Weights of a small mixture-of-experts language model, trained from scratch on English Wikipedia: 224 GeGLU neurons an expert, 1804M tokens.
Below are experts of layer 5 (counted from 0) of a mixture-of-experts language model. Rows are named router (the router's row for the expert), gate (a neuron's input weights, with its number), up (a neuron's input weights, with its number), down (a neuron's output weights, with its number) and show model dimensions 192-287. Each number is 128 + 32 x the weight over its row's rms, rounded and kept within 0 to 255. Numbers have three digits each.
Before each expert's rows: "comes before" lists some tokens at least twice as common just after its tokens as in all text; "gets" lists some tokens that make up at least twice as much of what it gets as of all text. This comes from a sample of Wikipedia text that the model never trained on. Tokens count by the router's weight.

# expert 2
comes before: "|", " the", " |", "–", ";", " a"
gets: " by", "  ", " 0", " of", "\n", " with"
router:178095131145125100130135130121071156150149098098116149150131144107148155159160157062067132127123139138101081093108138124168199102148175107107138128166136137142161146154140129128126078156109158108163108080158077121170166117095188141139088131079099153099126173130128184121144147144162163139
gate4:173114080117114090140171065152144117167100067151151090158115146185161143173108119060074121133209147090085109136157089097091195195136162101108105114100083109176165135154176094097112107109119105146136132128094135152123129093120103136174109122098121085115178148098153153126117084175163061169
up4:103141138166109109180110172149134138171054152135099095184115123165156071112140097154167127131203165179083138125122077152098092107132166104160141145111056116130131141090082136113109121118086126107119092118117098141125105165113149139143074173132152038117099064100127104110198113156110116094
down4:079094118136111098129148058136158119126156147133087149126140179125124093176157161131140096118126140139096157126074135150140144140092167141147103135139122108146140120167131099170109099056137068149086167124173146117151178124128118067129157137208096154107125173104184109180063158141154109117
gate5:123160142166135135112176115093158121126147129084124093137136153175156104139131128131185158169116137155072104119137091136113042123107161117070139142091130100174137135087172118194138070142113127117127132156126124098143151123135163102110129146133073122033174086122198094150151123147211163120
up5:139082146068163197179107107171095179102108101185134096114135146095123149159127090191105125093137150124147136089125071148170134106188119134126132186186084119157169067115196128127093170159136090130131107119147092202033143100142065100139182173146159124104073156119073143164132192118150149129
down5:089131100105095112206162149156149093135124171069103142154144113118128096118142125152124188155133109131141105118120085110156124113098088108155122119142128157135156129114119091107132072138084132192180185146111193130183123093171111158109143087137132173170146090112109114112182142110106105112
gate6:115177152076139136144105088140147123108100182097076130097121135157207140144118141122111109128111112144099162137110164103137075113132129189144116120168129135083125160108054125097100078145155150164107183109104081128149116098126119194136186193159145166162091075099163094161148062111095193110
up6:160123103158085151157136191135155106177122083162127120113118161076150047146131090129092106114104142085174156089107150152168092099149134109209114095117141102119147136113151102134112119111191150089172190142096100200131150099114132076073103143123174191094134129094062167146109139115107120111
down6:129141123149144174105115133133146097122168108057078087181081057142157147153166117114124169145146134178070131171098077103128161188149117122140168041161171162135121095112101157120139083110141140109144073092137126055136121146087127149177110173107134116212116105155167118121101153223169068163
gate7:142095153161095064104148166147136143112038075116134126113076111122154161110046109112081139140081151143089120131102130101143109142184125132152100121101116135180176154103121139086158095152097085144140169147153130072100127099071102090195120080133129143163178108156126138158186088105125103181
up7:115093181121101117113162157196113113073183118147180089183129155110183110089108072076182135222121154114173149105112153089139191139101125097171069063149139122147164139086073160112094182111134107133102077159140122093178100110157148145129111181152145155146126134139112120154075092103124119126
down7:161140066078142118151128082090145146161108140102078107119132152133094132133131192104121138075148124165176129139103123131166114124157134125114147155073115169118177121153164068149187085131177125151110174077138127152139121116062117132093160139131077138146120129205079147124232155142139073096
gate8:130136089124099067152154147160126118152118133081114151142127099130165119142092109165108194091136127136126085113171160166120152156093134113148167131084169169159131084104184041141135115178191176101117122150072086168211069119181131155073129051120175111164146093095082154085149141110135142132
up8:083105114077093078102130137119106139151144086112190133126144136116143123100117168105113185140106112140097067118178117176153070062130152104168143175158149130118175146104085124126098074163106096133117168121150151094121153111092101195192048163084129181158125155165133112118132126127061129140
down8:123122149175162157117083066171138097108097113127142169080133099169125200140114157152177134130127164139125132154137089060149153106086144190158133158081125131125135120172173110145175114135099219105155079153125157145168134149065114100104158139049095127121177129049087152116117094135128124144
gate9:132071069084092127168132170159106158127100107110124095177159087173128129086121195138156101092100144071098120085129137160137118096190101122164107118087131108136123144157161119112157177182153134133131160092131164070109179132137120109134136134136123160171160154132160153046144139159155088148
up9:085140117163103143125069119112139137156106171141076128140136134118120146103144082163073163104182132170068112154038101098158107106122095109128169146151127070073070101109099134132104087124114145123138116176189059146179083104164118126140114177108147087129100113141148095198139103126137123118
down9:123114092149154081131126071167094129121077101136120118127153146084107115147108164170176124135140168077146114125079110161139129141086092107174118098073069073179143150121107117118174126113135126091184131134147129097098077120099117121156121096071144182122073085114104084102177170094129107100
gate10:153158143178096085164215109123126129154110069132119134136142137130109122115127119062135169150135069164109103163095141130148186079118097146128104146145138164196169147167157112139118094162130092117122117145119146174110102104083158071167062104128118085150173146148140130124175138070084131148
up10:131154115125197144155103119138168125113120107160103176126114120148094161127161157173082147095170109095160120135135116048139090064114137080133149072154129096124170059145103103106121155068143106186163124175138150099132114159044177145076169144082108167092089098162119109095102190103135181176
down10:067155123188072127153146133151104082132115113036136118122120123150129139124127150098130091116109088175056159103098152110121136149128098189110115151132129200115069205140173127128123158161124122109097143078142120171093204139171088059230139105141187135144147116108119098173103106145124091085
gate11:054110125155114125116193134189140145100104095119109143182106162216152107044079124111105098091205070139147093158167176091127133069071109147133113184097137175164151104141137118061098088136095083181080151117131176151171105141130107143139185113097151112113133076073156133118078183105212117165
up11:112096138101154080121156123152180141176061095135139179158146147049098121149125107129139135138152176129187052171174143086137117100156113088136136172161105138140108166146165151140162147050078133086170116105180060105164080140127126071128086147143111162086170130179076173092187133138125126168
down11:136112153168087175122116145114163138079096107172143126122057128120118134148151217117053159106068143119087168095114144131129093146145085148068138138100099113102112086118172119147138075131181238100215144160089127118145118122155063116130070163090132066163099128099146094172118134141100103105
gate12:150085096169090114123156133123109081092103106134084113149145132163144111167128124078072128135175172160124103155133137185149178155151094135220090168138140122164148148132076113074156144106173131173168088127121161133146155100121139085138160137102101139168109133103131096066089115133141146140
up12:105144194148093213127141082106052103149139171065178157125141129166133076094130168135096180138157170123133182104115090132172129063167185143100136128126092184079059112159145174141101137093129156129130189093134060118130124118131186094096089123106092162143127071151151105112123116116159165129
down12:149155158124133107116114142103098122101082130166121124168141148141137104158099131110188135142110160146135117085139151163090074168173193180150111081117111131119121132153138145138150050066124091122125130149123114148132163134140123116145099168172109149082138147111098161109187026136146079141
gate13:100096132148138155114190146163152150100162142083120090132147129081159130159137122125145147107147113154117081125164177164194110172136114127076060126142107090161109141169167108111159098184169078053136139128118151120137133137160118084119149117103034191134181141152102101110150091144133164130
up13:120181090154173134110106073098122113072114137134097144185121113104111118132107108086180166146164094072125116169120134082112162081137148108111145139172118176105138129156144135099067151108165173106132087121126132090133131140151142132097102098120147087131098145124094103158145118155092141121
down13:130118145146185105132169209133153110132185165121151086155144118069145178107125105180131150153157124106146092134037138111111099106159163096119132155170212136158106148133121126155112183132162136125117084129183115103077164093096153146145144079119054123094179074144053122109086134138101153128